{"n_layer": 20, "d_model": 320, "n_experts": 48, "d_shared_expert": 64, "activation": "swiglu", "router_score": "softmax", "normalize_top_k": false, "balance_loss": 0.0035, "balance_bias": false, "init_std_router": 0.00628, "vocab_size": 8192, "norm": "layernorm", "batch_tokens": [16384, 32768, 65536]}
Below are experts of layer 14 (counted from 0) of a mixture-of-experts language model. Rows are named router (the router's row for the expert), gate (a neuron's input weights, with its number), up (a neuron's input weights, with its number), down (a neuron's output weights, with its number) and show model dimensions 0-79. Each number is 500 + 50 x the weight over its row's rms, rounded and kept within 0 to 999. Numbers have three digits each.
After each expert's rows: a language model's description of what the expert responds to; "mostly gets" lists some tokens that are sent to it at least half of the time. This comes from a sample of Wikipedia text that the model never trained on.

# expert 37
router:474441530418559488552519433585528490503446556506494409600463522546543559447504482528413481488500505506533443460490465488544513347466440523481489424605474499494495608503515526456543478529470544480407458455481547532563499536528567536566557502
gate0:524493487483542549538450547506454532470485560492462526496538556520529516573485488528501582552624485462485447618642504427571539476513584517489508451460426470546518575521469499572568434531458570560483550577489548569479570442456546484584499462
up0:489520520540524428457474453541554509564476519578522434491513498452428509506418417544454437471616470468531654544436547623473539549475560471527538455491500504485412507472543494540466511567514433495482555461545467549580426449535560459512520470
down0:432520454534564499609477479487488545506562481442426472482535471558465523504490507513576498426533573465472489519440540618485482526583404516627498609502416474525485440443482496501531483497566485524421399487508461547407539517495447524536451526
gate1:496375507415484380469521482360614496510491534541534487590529481425468501547464524456541584519577532481499566501535486458486468577460517502464533423544551525528541488462428502494503477461542500554502517490458561505457464528465567446437473447
up1:508632543505377441576568505413480506524459545531528492489493439492510482501509511424540505511494483520493412496571519519448519548500651379488444448559444473388609484616527457578543478506463589562630521549469497483510536499467547442609502367
down1:569504486530560518512510475479500452520480479543419483524494488434483436463468547535608538574479490527478566615467516598465426438419539510531518460511499482511611478475506436528494433557560428479573504458604462546488562514547566472423501598
gate2:614553524446588419565517461529589506531442551494545510563426500515628431506487408495480463446526483462481483478507583488488502599513606442550501527593539459481554525466530459464565400575532411543479473435439471502435539519493540507553484462
up2:514551505516454614505454456393542445482565473503450391457440499474499487476545429531399394490555470404508501441395498441633565546551524564524535521508504464519635503473422558491549563528480520546490528553409415485408484442538499540474532527
down2:563488541449641540481539548449492541465549485511469438463580514535420446453674512458471494533452516586528455504560469571531537475511488472534466525469488497488535439500501523520538406527555478474493540528464469485542474408480566439480476486
Spaces before numbers. Standalone spaces and leading digits of numbers in measurements, dates and infoboxes, plus $, £, minus and plus signs.
mostly gets: " $", " ", "_", "{", "_{", " £"

# expert 9
router:518456474532477504431510489328435483494535542479537513549503488530427517507464528544440536528451462599470530575495510567483572528543458501483434606495466445438473470538521546533565487520550522480585540519526523449483486516501551490478553480
gate1:477582520502566470538547481508513461502433517440484494484465523505442468523504521456586569591526416523492482469508486470532574555543448489552585560532442449523373472513564501460444584528577481470518565490485579484564460473463506577511455606
up1:553531463537438474441519389490513457466461505423483561532470491505487544528463570475622491538511432485484458477443471499483549510585431527537534478430543480475458485515518584527488476556562503525453522528554532431429499541582533545531517502
down1:475490477482399476446472427426437448452497479565477500552442534572517545479513502500459480507484532551514496498520480493481592501496470399515485450484636486526531486463553504454513538530535436551495664430440542433542527632575527515478465485
gate2:488560481479552533510495488548439494512502459543485461440443538470520503481416585514447564545450437493470491520483450485482504490467519464523546456495564500570468476456529459487550490432491451544397582481412510491490577472403505481483486542
up2:414460533550518495438463496513454470462563510472500533489454474477474533452428502506671503517515377471486577483529401612523460430460561541535482561426549511461453470500587472474581524461527504467429507496571456441530359511464542496443477385
down2:526506533546541490595490503439510519543431462556469652497531529453408508530514507461583464465414464548515543469565410473498524499533526510516435520531537450500440507534535523429552468538494535526491474461581472587503603488458505541544469573
gate3:476535543425529454528471473502516504448580487481502481412504494457493480477559405543464501499450543478407459407554478487466479545537532530570462520427501495486521612483451423435523546521552463534554519440489510541548472455479471526563522450
up3:558474546478570486518504495526529479430567530533490481472597537476451473498507426481461472520417504491488434457662488485464490538473548551558449458476504592643475669415508463411509504512503387479495455491539549527531509501606519554535421482
down3:506460461460464484411502534433413500587489524518440435459470441511459522463580507526556506524510504510408373560575478632504470495625450463458500556465573536569473479402440586522464489556450451501543459467471589530550515429513453519557564415
Narrative verbs. Main verbs and verb stems in biographical or historical narration, often before -ed or -ing, such as became, took, died, travel, called.
mostly gets: " became", " took", " where", " died", " won", " made"

# expert 28
router:489470546503470396540456600436510503515705463441598442466479498501463525488522421506525510499494488459541455459548492510571452487500492536467465505445531540532472422472546488584535570464505443499620488452543530456471496427532426554383532521
gate0:533456472487556485487498504623595502525457477641428471508522499525569491599456588495513456489447469553473538499482438430513518605512423509491535354524437468546534395478456549499502511501449460502511529573479347572508471494597451488515430489
up0:431426455543470604402500447542470449545514499607527413443500497531442523423559437579577449524520531523496526481500514480452461549517507505537521451601511496492585508547485470475424473508577521486544523466525451574488492474422531512557595542
down0:526477472491497478444499508615487494500432599630562443505517489479560475537479472508562444400476582532440464511445474405545596522492568488526523437580515504393457442530433514607365532514504515466439499467511524495502546473552481473476529492
gate1:463490477523447483461490458430482512456500434622532454442418542532501473497468477517503504529518494525430512459431456438503516577499526503502566513546521542453531310426462528566448409469519474512499492569536405546445510544512525565513493498
up1:491508489418514437440470629388507537521678570494675488538455535492464513566481532469493582488510468499520576514480518495505463412538527458508446572405536461622470487542466516555504590485436500541592461408492606457409494481431451513501492496
down1:516445594493478472556498685486472494495599485445608522474501525546515465603485458458540534496530505456582433494511500574574467518513583482431458574506474431479520561465469498535448530479499526552601486393536579495476498548461478506440450519
gate2:534528528514478478562532536432615580411552514508473493536499514471431537526492546545467486540495471494480482474417404502580576533447469556487513447467371522545535479415477501520493464470579480475482558555504369440536527449451501514541487442
up2:503571458425527611430534487389513533525549541541506497421481528487423489465487434604475513372535536384517560546515414474485465568512553486510433504495561505458538587532536413516544571515460482519533423496407462566519509498415485541624484551
down2:427572477556410459483496548611493504434529594498509551406527440381542523438467496520482487521360461479553461489503572655453537491503464525544553470467359454472485476517451498499402526494524481528394402544597540590398477451545515554425531515
Digits and units. Single digits in years, dates and measurements, plus unit abbreviations in parentheses (kg, sq mi, ft) and website or born fields.
mostly gets: " Website", "www", "present", "born", " Clade", "н"

# expert 42
router:457530549457445542573459421465645477563544523521508509513519464516510474422491564489488507488552466618507443514495534533493478419494402502481587477483475540499544613461496361454550490451528372492435428519502463488437473415422622530545486480
gate0:425455450451548549417480475450463535550547456458561566421457442472504458536556504587449418400525445485504476451538498490515432472528466471460534585570593448465537588525482510450560476436505547524435515557563480479493516521561506555523488447
up0:521488568381548473434445592473531515601496427492496575453523527428509453537548508615530544450658496489516596480538504493509419480487584496483514563516501438498455437445445539464467486451491468506483470536608494543522470486570516530511546489
down0:537500534457478470442426510516435534515428525511504465545531420500506498510388465494490483516520506561493433459479606524526486522568434533402544407514498467542440632534429569592453511504517484348515555537476549448505545619508567521565393564
gate1:521570461542482538552586541575434568459493448484541494436505470405505415395452534540472482523594596518450458486444543527493459496417565499542502592462567476455560468500472519520425443471542469534495470420476405452540522431474459501495549557
up1:480465521502542535530495467492582510481554479513519453413425497507589386473485523489469453486539571535491517478600576542549525535588551568528502483460498490502538563506518458441405612467497509573590486466569444537404488500536602561425509560
down1:486521506531499524487506530486398430532501511392501497420512579473510468519573487549438460501465530476596511417509484443421499389487486528482532448524501509485629513444534486433482458445531424528472489499397578561525507555459476610489426520
gate2:470438452481496544530545606475542587549500542516479450571446510518501506482517525525473501434464508441488466486558522496509513359501548512534452537468424493418399473461439465556466539501551648538548547426524536494682553532626506478500524485
up2:525465566450554483528410529573491472503619528417445412526486451475502549580511463531543466504435531489444507398578432524520517522517459459419531488593488527629493534523601491505602539501471568449473437512461547482533470556422409481447453467
down2:435442450495454519539517479592545490512439534570519428526451570543476504437613531490523478507440509456508549436424459527560498456465469464444555486525489523521499452447482515502477470480552578482616483628544526529493500452571528508517495498
Line breaks, spaces, dashes. Line breaks after titles, spaces and en dashes between numbers or table cells, opening quotes, like 2015–16, 2011–2012.
mostly gets: " \"", "—", "\n", "–", " [", " Website"

# expert 38
router:500541557413431429596458510603452476527540523504533447604529439543556596542540444488478532497534589589473419486491531511494520427498446506516458508487503500546563585494505409406483514532498505472453511449589614530439498506493583534585498468
gate0:525502478454520530542519469494465514522545439522499543529504509410364593559474478539578535480421491638474453493431514448445400558515520451562493508494476492456474524541521448583516519492501532531572552518515528432530488454476441494462472558
up0:569476442519479407468540521577486564541529415638521351530474466532437419484515480534493527548496570451493516525441534524426560473541534481439512497549474578446508486493442529520535437470496427473479563473545460458585492449564532504526571551
down0:418544490532587515469571504458511524433489525471535488499420548527458486445561419494508536533621515504649523562532471623561502475514490509512547511536545478535470509506557496456494434475506510433393479493624508382499449458590468471484577502
gate1:504482491491539576541590578583462517607538463555531481506525520487427463420531498472543440451601394548494517488498489378520442570460512467504459592486505532550555490458524533519421508522468607469565511516454451523522502573467516533552550535
up1:479496523514534385438436457490448400552573524542616486440496450475583398505505465551472523553539537472522591516509537547464557563478452538467524557601539481550527494555561520440462392514476427521529568509566510497458500471465470407566409453
down1:490459546497459477521569511589556484534500482520546474502482498444566575555499500379579518511531516569573491478479568471425657511578455433497449433427504506568500549533494498483397435491465437522483474414445548448436495529493469576527588522
gate2:476588489504499431537525489528500460462509564601454490493457426432386512510475451552483452554559449484418498501520484479553466546588462511446536478454511447473465489493507418495429465508491499520539461559584563526458513538531480456527570527
up2:542552433459488473545485517481460470520500520506543519435525441500475542599569512579460520482547509498483543469512488497573471611596525535500545455494516443499529539595552505515504417479458493507507520611553475583491537567471469512492508407
down2:484560518482460497552492546478499469539441499515430438463672416514474509604482488532373435545510487570494476508444489507537417523486580468477440456545512434465442560482464564541426468503494521459560534497448536525556487602510514522476529496
Numbers in tables, coordinates. Spaces and digits inside scores, coordinates, percentages and money, like 27–25, 40.805556°N, $4,896.
mostly gets: " ", "′", "–", " $", " −", " £"

# expert 27
router:457568551496492552461480521513544534532477489539479420432548448511564494523568525474499484499537529559482400510502492365565446506500542489577495506491528481522449563441475514501476529446516479547529559521456486519463504485458460502442429477
gate0:576469477425346441590525611596460527527443531506447548596498523486525513497458471520463486555540516524553494474394503615439496511569479628528474595350518429413454488515498487526554520481441485514461481502593443595563476521457499496505451478
up0:442498515550475474548529461604482483488500462461484553503521489480532483504512456454496440525509481475500524564490528479494516459449504484518544527540537557484538499445636599548523549513598506353460482535512464522424490465503549510608526530
down0:464483499448540475487487434439536537629580477490468401488504433482488531423499498510624468563428497526514507574546483541453460532418623540426510466546523481543476519441545551502509506520574510554521507447486455426574428476501460523616570465
gate1:525544485542443555442474398566457496547536550479523566512528494474571486480481415521555443544484563564591467469537462491479441496429448425533546534584506508403507513497600530436558415500432466538421554488544452506554449529433449464543492551
up1:409496444448515532586539510478403566489489570553485464464494475483468489480412500492506497484453512398503619540501476576567566498472478489480423527479519503581446494475524445594556525438569495374502453539505497575512544550576612487466436481
down1:473583521507489458427492459507520493501641506421511574456473437481505537510504472400520547433554495504507483525599445546489502496532489446546493464536552520512498625460499543475577635399484522537460491464514490573462462577464496506415441484
gate2:596464560491460597492422527513500488533479536471518552525560541507440516551521517413397500443573499629393587501506562454579510497533504410375428541458539553440518510557453480523473565557614519426474464539462477526542496525478541479378599540
up2:436460491510648482515521558503533537508497426453487543548573440530458533488474470485592508554364565469586460515562517539509442514481528443470519461583535611565453521401540531511581491458491493555566558477511411437502557449597447538487415563
down2:581478503556390520518468450508514492486464446556544506459451557485465382532473498504474435519551513482541528546575567531416522501493500505450558463438492488478488538490528453490558521511526505510488362467534465466452540502453486581490550523
Surname initial letters. First letter of foreign surnames in rosters and player lists after a given name, such as K(reilach), V(entura), Č(vančara).
mostly gets: " K", " St", " J", " Z", " V", " Sch"

# expert 14
router:585498430419450627541492525553575513590508441396479519526573567459386437481512501471493479492521458444493536493513524471569546503477530533487496575519408522479632481462517506491503560491466482520522495417516472572533511465549572454443428495
gate0:501533495535525502576416545534450405571540512450435514523459418563575429526481504487447441506431543566472542561438557488503540467585623552546468517484555453510491518501561508409469461491513505476566394502514441508445555384524446424370506470
up0:524496483515534475486481526470504539480563464475508487546466469582417545434486557464427504517542450400471474465518431492429556599568387477528559494505478506419494536462571496553531518513515553538470503515461512466482658403507418445399574475
down0:568479456554603515505479502484429472517539353465533465514521436428525497374537438504540510582518490552548600459466523499490518594406533527439510557418480591485583372608484599446458488518397532458480513556515540479535478460487513421473514446
gate1:512433424507507426490550521540551519582481441509506468567468477527459557520504604541465515594571460553485487483569414610576593575563492476527422386506482502529495467579549509454606534513484407523539496413464459495548586519516520539525472531
up1:421550512482526515477508493545538503536544431548567512555531492448486542457480537427471452470462591551506542558452452471484323534520480490554478455419506499494557558516544474468522492510494497491433451529475460552530554389607492518431512443
down1:558476415481490416452602509402523506445516440512545624453456541486508465499499533487565502474517409412546497576459455463456512523476407525578478522442420538452530567576496576532524522608570471485454421467489436501541466544519485530467494446
gate2:499499466420501478498478418436459530491427477479502544523448461476488491535449420474509493476530545597567506475521555524584547497422459502489498470571480451510478501536444574451499431485476496563517495497558451513500509473453515547552522517
up2:501521500464495548454591468439538545532510419506515446508402596554485602433503520525427528465478562454517502515504504475588482471467463451559524430508536520439438463469513534545498497526506542576479463500536391477556461534428540493475495599
down2:490352541441506455549629576555551538520472446476427431524455420556625446520484462526461466491410545548448435528499500444469512513585488538422519492533473539598478567528484484488545424486502488485530492562458377585460482486516532590509515522
Biography and sports careers. Verbs and pronouns in biographies of coaches and players, like was, he, appointed, graduated, elected, scout, assistant.
mostly gets: " appointed", " ARG", "Career", " basketball", " Succeed", " graduated"

# expert 11
router:538505464487488603518573362631530539474543565496546558448473455436593448523483540487520408544467583543485476573492585505449502518490399448461505575578467509403449535505450491572475505462554483475486462504536431493504496443439489458614524432
gate0:524511506513481532537397545531606533469466557566430531555481467405404487489498465539498451483508613492461532541568414482482493432592478464478579509501428475489521397533535523459485487431499543521511560455525505514491584531459486527366466507
up0:525536499523460519565449565486509475550509553451476509516523485487471520530482443484485491413589561519514494525530486481471511450542491413486565556474472454464509489488437522543516447516512441582487473555564441504509473456573486552439549485
down0:530459545485517526473516518518541480478512552443470586551531523542531530475533500461405446555436455466598512564363496534563555529544481453548522472540578459576504463442509454462521485582581474490437438477512447421436462507507502507409541477
gate1:562520513519509444515516514562523501505540468561474489326547489691425496568541454491520461496547448553559464550611483582467498598479502524535474508465527557519511516470505496526589466433528487392437478519481558417512464462536460492438457467
up1:508415516493480624508501503433432517573506501530490579515524461560390569590510410544468441463497487590519445489456446562468478535529504468514480536473487512519533534484532538527575587537501584437441415568453609422543491475524393512504476505
down1:514475402491513563524479523542489502522452542403527455528475555432467530514473543518474472561489546403430523516480556447638444555538482511494513526464433466514573510519544451442470501491502470433484595410504618475492546429439440428468631443
gate2:551479534470524496468492503432409522525507493453528570492458526566478497488638438545500544577507536600513441499470450413513413602536412502503601493505523499468567546539504472561600539500591509530463501478486537521477510520568474455463500496
up2:466457468459572586577415432421392501518550509455505436550518489512613456541543584560511532487485494537562529416457432523561469473450445483414550442500452414468486487537561438526419502471508465510579530521555492600461461517439438558566420401
down2:420558505513430492485495402557468536476530437530636481506521561506488473482449520505511503507459519574466415492484609484480441619519425457523538514471538419590460443489545542528503455560509542469501486504453449461489467492447522438510475543
Articles and possessives. Determiners and possessives starting noun phrases in film and biography prose, such as the, The, his, her, their.
mostly gets: " The", "The", " his", " their", " the", " her"

# expert 2
router:575513595457525524537430448478472431464485418495481521462505482524513459530505601577477472461474531437478513403491533559568418565514459488486496551485425513442473534422450530455553413438502414514531479538575496547613500476514478539444535428
gate0:549498467500453406430528486331458567481552452461352497463451523464497471531506553507489550455573510486531494568484413594537574545581556556437457477569543436483501564521549484472503485537467530585537510526445455504517544618475503436470443573
up0:565539549540447445410474501527516642501453531472480478496399521525496493535496516529423467515465507505509544552467509527540551550378580462556573357481564500517434441573608535496496477457588492472412529457594586461534541414478418498432607507
down0:428545566429467470444489532513536582481558547493393512520574522447495529516428423462524526441459476492517513527398525455463443439580465518469537465504455452561494628484543528483435586528501461473509468536506628496558577529516556500539528527
gate1:454532520533498454490497487436501557467581561476518493531489514439524441470507468536548537533452527498498582516546550489466478384442553530450454508534562484393404465425526543564492493548547444532439469477459498450576479455530535469517412469
up1:509544548552515511417456573584480540559494448578511563469516537431479538517481565437505588519492514524454547507439519574474528482508549513429525543460511457550484571488525397440476385416466582498512505489506519550404503442412485429548576519
down1:466452487541573509399545370518468473573557489494499497536534549556535512564520523518457526575549430415547614469472526557512492438435455502519416551500468516398380600565451502590488486552482524557531514550471412526497481545497450472583463454
gate2:530549489516568446477496490478487480632535531498509513442496470471516519537613460489516529442520510562485447507442489540433472546436453501438568588534389428513441487446532468467546500478542509524467462468463510476555517499457557495451461490
up2:508568465566590436467412605550538406424597437541532468459458515484461498548450549548503604514459486495500429499557580554538446507416495523473427511427410511527500429513445519497567491449449459475518514532468470478486606467544511474479429534
down2:418538532493560514543488514401555458538481513534501441559500436539478535554457538531490524480477469460534558549558518447448551554469487513437542450498452541533541341529517475555641437546542469525486565439511480545442627496521528487514589440
Non-Latin scripts, chart tables. Bytes of Japanese, Cyrillic and other non-Latin text, plus words in music chart tables such as Albums, Official, Heatseekers.
mostly gets: " Historic", " UTC", " Democratic", " Special", "о", " Singles"

# expert 47
router:518564568481533561519439474631449479545448477494568564522517512517497390472501484483463517488603461526471504507389542516451462579502419519478446560521376533521485514404418502480497481538532452473520449516564459535456527420449499420465474481
gate1:430482599556511418513531521474476472464465452571447540395506452457450505523517441509512478463537488512458469445505488458489600521491562571533419446405438511465574460478461496593498530502409554500568471537464478504537547365515530480482546502
up1:458522538520512470394411528512487437517531525509530523469465532496494450565503565536443468566476559476506429499560519467485465498519532446520526573560547486532524484433440407532549529605563540456572426470472447558490514445479515444468510500
down1:598533538499469536535447593594559522473597490501418509436503473453559488484479522543468480515457562474476600473497547569483554530522529474487484478502479402522512542463409434528503517416489427564571491506439436535498538534476358550497505553
gate2:521389490476564497489532496415497476506478494532528583491506512484462452483486453470475470528468461625458583540506470490491581482474483510527580467500428496463468521417472527474500509412417516491611422507459512503555473550477499491458487552
up2:486500420557520503386512491485524487451542466535527575565470559452529533440531475446497489502501469616508584561510462502448571509500515566575534476541465423578414483435452559493498456502449527449579514455520472513523465505520402523523555568
down2:504465511537510567509406517496462458482442561544417611530503586475458400469551638481515505505475432512468457439506530421435477531544434533545496407494488504467471468468477544507582426577497551479541499506427549513408454452403536529449578460
gate3:510505388445497549539588557573453472517493497477447472528468490502559425488522558567504503563459486487510576556528394438483490356508529527522474525577428433460475464410495440490537507502484481406469527572498562453464431468488566456502592540
up3:449515480468445555512549520467513439489593500476363462528481557447519428494561497509490459455504433454498508504607481519445348321494575521513477567542480588467534483460465467487576485501440438486421567489493511446473489444508564461576450601
down3:444529472387504464471494539448587501499499507469495575560476524498415559503474543494478458480519500539548540537530530503579431576460553499540552404450543453502489517500496515496519443576537454539524648490478500548463484555454468552510458509
Competitions and titles. Nouns in competition, award and division names after the, such as League, Championship, Cup, weight, Tour.
mostly gets: " League", " Award", " Championship", " won", " league", " Best"

# expert 30
router:431427456551484444550447628394443417539526504453510470507556531470441518484464439526543523491447483407568624457484540491464511483475467531486572422513492479630436520499552534524447442518489508475444548377462444513518560502512491468547505590
gate0:514533506584568543492506457454510513538449470459537546514554540441558506517482418445509424556483509539487543457494513539552471528529526535492540520518457444490462482454518508504514493552561591522517555462544579403504417517488462418462466397
up0:543552526535557494454434513534505585506513499476488507517497484518494530473447413408460528422580404506457559482518537489553498514532494503516512566535432449557518558523511458540471463491552443512388454521581542547531551555414518483522509492
down0:569484464520534460333402512440530529592488431474467433390546370493471569546550403508458463427494441429575566500507479463574472479571514509543477559519526509571446514476502461600483489516550521522490469487472552535468455537473540526492607406
gate1:469488461512530535469495444508391539501532552562536406547387488452505528493592545483535467438487546464515549537548540484488580503540501507478474507564450523499464523463492443440612492479519462475488471523556507553568467534531490509459514513
up1:492584537434383498531452548540412419377560513476454590539559507467482459526394513500524533478518487552467522491575482556471426530523439515560493544478512565511514445529482586526462500487506462416531514501451585414443470520442556545474458436
down1:558515528451407565477538581423445487452441496457564479513405586479483485497433547462457562436451446432456454608527483491585499531497459566554445443451496458532444484460523582463531536613525430539407609485497570478549426551530474392505480479
gate2:586532598547557607522536469478472488487417564411515466500455543511545563554500431486502546491515473564523534463464503472457514533493403409545412463448527455527606514541529528556471502532509459468388596385598517598587407567490458532478583450
up2:469437537565452543424451599514534416485487546488526554541468567563436457523506386582563569460470482504504513588538547476486604544455483451432438579502487409452476446577509452442513530483502483444500519480579555460528540479557551472507517452
down2:492546511626490525491535582406491515494513487459464473413509446475492468603432445528424563373478478586509464447501577466528491487505431515528465535516470538426478536524407481494570476477466558550491473486589486456518518468516510465454401526
Chemistry, biology, LaTeX. Word pieces in chemical, protein and species names, and math markup, like prostaglandin, enzymes, frac, braces, acid.
mostly gets: "\\", " \\", "{\\", "frac", "mathb", " acid"

# expert 45
router:471507462515490317558468607419484419436449530484460474518493472488488563442507456451508504457450500381550554545499451370498457458526530529503548553501473484594457586506566587468459524572449551493535500444471523486457493524414527438516442519
gate1:473432561529490407535466490468417451411418504443499441443575442371580474433543481486520444520547515435454520463483579466504461608493454633613541462581529553468496496446562542487506495499566462453364514558526540519480393432457419553588435448
up1:438515460506463485560536452519510458543488519664433553497509526445491475568559488538567502516498543538484498493621496501481438432446423499444589505498490465490482461507501433532548479504435515524475548508475481467467475579531503442524536477
down1:474531540568449471514447561546497494513499602539541458418476481486538561487404499442453512631457417517427436525467399550508454417481506564548540576493540405557436393445447487562485475502423469505450458580517571600422618523470502494417441584
gate2:508525559519517519523554522467406483468447443499482588442522529500448426492611453501431563477528509614487445508536575525552533482566482507464468507569450558425476574529463479525608422418574533521497534502600524529435521525560450467539495365
up2:440475530478487571513474483528538552581538520555477462533548443427488398529467457578575423503512540438542412451565524518557475437459666509522426600452573544522471489538434532443487500472477489591551508399560468617593521513524558546442562496
down2:456509490571569427519496517509590393548511491579415593511524437454514506592540591474464492564479493461554468454532501371566524468441501490525532419456470500548474526505590554522581480547502498577534454480505414529487440479532503556488495493
gate3:530425496493398493560490442514495507452446597570547545482437457438441509528583487502466501561473518432558547523484436529515544471572563461559447476572437598502532425490507474486537568441496481489514510521557444549492547471573515475525474482
up3:444487459524540547465438488534451534534489476446477566507474438511558466529512497479596536470555493513436496472562617565507477486549444435498460531617475471505535539507561602533527430482487510508464489473491490542493557468411479509489556519
down3:496509518586464425435502405512529470481432511500480411548499419546606388449522451496507508456485486490550534537513500429577430504480416498579454550552504566465427383491576416518489540591478553433522451491534539461427656498516438521486515497
Species name fragments. Word pieces in biology entries about species and families, such as li in lizard, na in snake, tri in striatus, Species.
mostly gets: " Dr", " sq", " kn", " arch", " wh", "Species"

# expert 16
router:546455498526501506518520549478467537524525459525503542458482566432487458478509430484468549477554405464539477462545482441427509593541460544498461485451432531519496541447491547547570410467440559513566513510525576494511508521562644387516572497
gate0:564462461498527497612439576485443489504497520463511440455496488530453514530427453569544466506362492573545454472481452517468515456524529575489476378549466446445490527563542509520577555474563406384600573526524463587490558529565546498510542448
up0:496358505523402534515564495516554424520471462536541476469494493495416557481537483501536524508470579527695386411492462511488547394483413581558517508484554472407428497487629492567495588551499568520518479481512455530468558385550486500484476495
down0:489518584524437506471433580585477454441552474479463435536514507511467530513537534444544526575553537520545551466481551487510560483459479481373498537508431504391523621447485529487509518481421534531452518508412538582474519511537580611560468517
gate1:541473486554506464511450521548524505516413428525425492469539482543563512583553486501483476551512487588518518587477488417491480476603490460494427526445478561378554480498584550492509556639548538511500558478494556493493515489457593475496433536
up1:482515494500456576525554513496565502551497429470502423578554448562521511448547481453504536464506544471518458480590601470455492546393504490428508555598613501468482410467418393539511481496418492431532613530413484546592513525420506385474463435
down1:518469615518550499513476539455409490551471418520542521392531541502539412523502388473497499477509418550428612490500547451389436494468470550484521409614464472460401523485538411508503430480427450476494502399508448416515513450514487529496520430
gate2:591500416485490440457485567478470563519457532619481463533462499485553558491482556507519534497472568463454478495443458568506474627456477463555470538449530472485505525458502482473539490477478549469573401500469541486482603471544470495464584465
up2:614568480532493468494524561526483498488480560587479476493439439540438558529403581526522565552463533440578451593448522498488533571480414512471512487507491525429540556492478430513454547435464509519525419447470441501532560436552398479473563570
down2:509527473578499501582441510439435478543513539457424510564525490485573454496521576496547472428518563557450503436435521552537504418416472530536513493530389514434478495512497549600542460575509457611511544451544508514509473491527519428506488560
Infobox field labels. Word pieces inside field labels of infobox lists (First holder, Completed, Architect, Place of birth), plus Latin-root stems like in-vent-ions, con-fig-uration.
mostly gets: "pos", " Location", " Coordinates", "ign", "form", "See"

# expert 0
router:489475399506525482443516492433433499500571478523450517555519411479442437481482504448536523523376512453493485491435482405536455544459425541532472586458423398403428611494463564468455484461436576388490405475471518470422532491548495573451504533
gate0:538459478370394591582481482507585448511559502510524476480553529545382515495517601463410518414524611563488525558537462448487506444521494459533435522475520556473585468542486543487506446491525414548486487486478515462490487480608562513474456517
up0:536511550564507501449552500523536452583510497544469453489538568510515440475462484445421430477494521544505549412442567499478403461467464497588498388506503528392463591470481486520543533583486532493565510553526511525460506533545469515539456491
down0:567603496595546471443604524541516418505536451368472519450605416494515544463505519486515553485450538553465388471543482550551485580473419429503408473474539405593425516454448512532456518478512581454618444434372494601533507474601512531516512538
gate1:527513567442469513508514580525558495479491519468544469509436532469534459552528446513521512497436468550450437583543628519575495488527466493539525434448470543538433498542432503466472633574533450520528358496512401541537513543494478507458432429
up1:596461439473553561496518544596522494438512463578498452512480466438372557483384526517451523548553456546501514452468488475450406452503469460520481482530473473567450488470504517542499513502585556432540570480483530458591516514575500594543523492
down1:562519561474547488442478587553453546541547491491556418517486556514433552421469490451505539531469368482510526492464469528525471496481475497496514556536448472536505482496511463469486529421452538464487532542554482507517467578538454485345483469
gate2:634484561433482540424536515512443383480545463578503496570491527522435521589507518595514464548566519551578475442473608452457518489562397549470528478592454494563518504573471490519464452529534433474485488455508524558491498421438516486474587423
up2:598538526513505507550500464429554428493447517497419510490426504469536523557511447564579471533481548515567434519553504472457492494553524636486564577465462502503462513459539483518541550588422514414546470449472442511461526505455553481396517436
down2:440577549455510522587509507514564530506474551488586593462436417448554508471571589433503475485467491490432486530472490419430475516471555479441547471625513483367481482473529475500514606523443464475493386523498464532495556442583587490412455513
Word-initial fragments, modals. First pieces of words split into fragments, often s, c, p (s-ashes, s-panning, pro-scenium), plus modals like would, can, should.
mostly gets: " c", " gr", " p", " would", " vi", " imp"

# expert 25
router:530521500465463531461521586436468493525487552412527521654488487475477461414467606443511411572508483486563499445528546472563446581484560537523423463499431569526496419557546479465472613548461496475567507510491455520487478563433538501575457403
gate0:551547543535581671498474500532448479428515524521563544507534529466522536479541540488572479508569501455510505488499504594505391548414501571551460516612503443569548524559436619477448551497531441471467505530503595524461449501369529522544516477
up0:441534449509570547564484543526480588516479546434466507414573538556543483410479529565523545481459365427463556489512503423552530481382562447435466528462492472524453533453546541422488554477553522505503474456436610492510448507481480505512564454
down0:555508536410496526521507522472514593512544447509528586485474421420567554508422490469436492490427470516559498560523443432496482501493488429460471403443476492479507425508512519509477460575466528624504446417401440510469549535578472494603512439
gate1:454493440504543382515513455431544448520469591484499477502434494480414509431432553535532442495487504452540539501463447519492475513581501586501500569435413445470453524476464515509471412432558414470465472571548528489545459476392521498532468532
up1:563523483482489528504545446469472462554460484447531495548431507514480507466537566496535441560600450433531445472497437445502500538537506476453496580473482497523597404484467538572534481498541451496506461504495440552383491572465579486470523480
down1:511483512537550496507563578432553570408537513598454479476542470480415478502533431432558564447547453490473482440464509560547474535495465543561445497469530476478362490411474552461468453521515482354473566520561457440543584475407522464493488614
gate2:506534465493355461522479496502529485417571536602521437497502476467536454513464548472453494389511522449449564496510475525477464399495461499464564512418517501391523454507441482495529561535522463492466453479491470471491546455466445484498491414
up2:522454516544423488463426454457593412513534500480515567562515529504507450526515455521544484416443558458519380483533500576522534607536475541437459527460603469470537579527417507440571459564530487540497439451442559498493498427526466487498616532
down2:518495509519528584425533572452561590491548530491551540513455481546474502517537498489474500436571516431524525492520403533517493504578495482418503550491538508488524522474450559487514544401551553426495572569491579479511535460512531448504498507
Pronouns and clause links. Pronouns, relative words and conjunctions starting clauses, such as he, they, who, that, and, It, In, often before was or were.
mostly gets: " who", " they", " he", " would", " may", " They"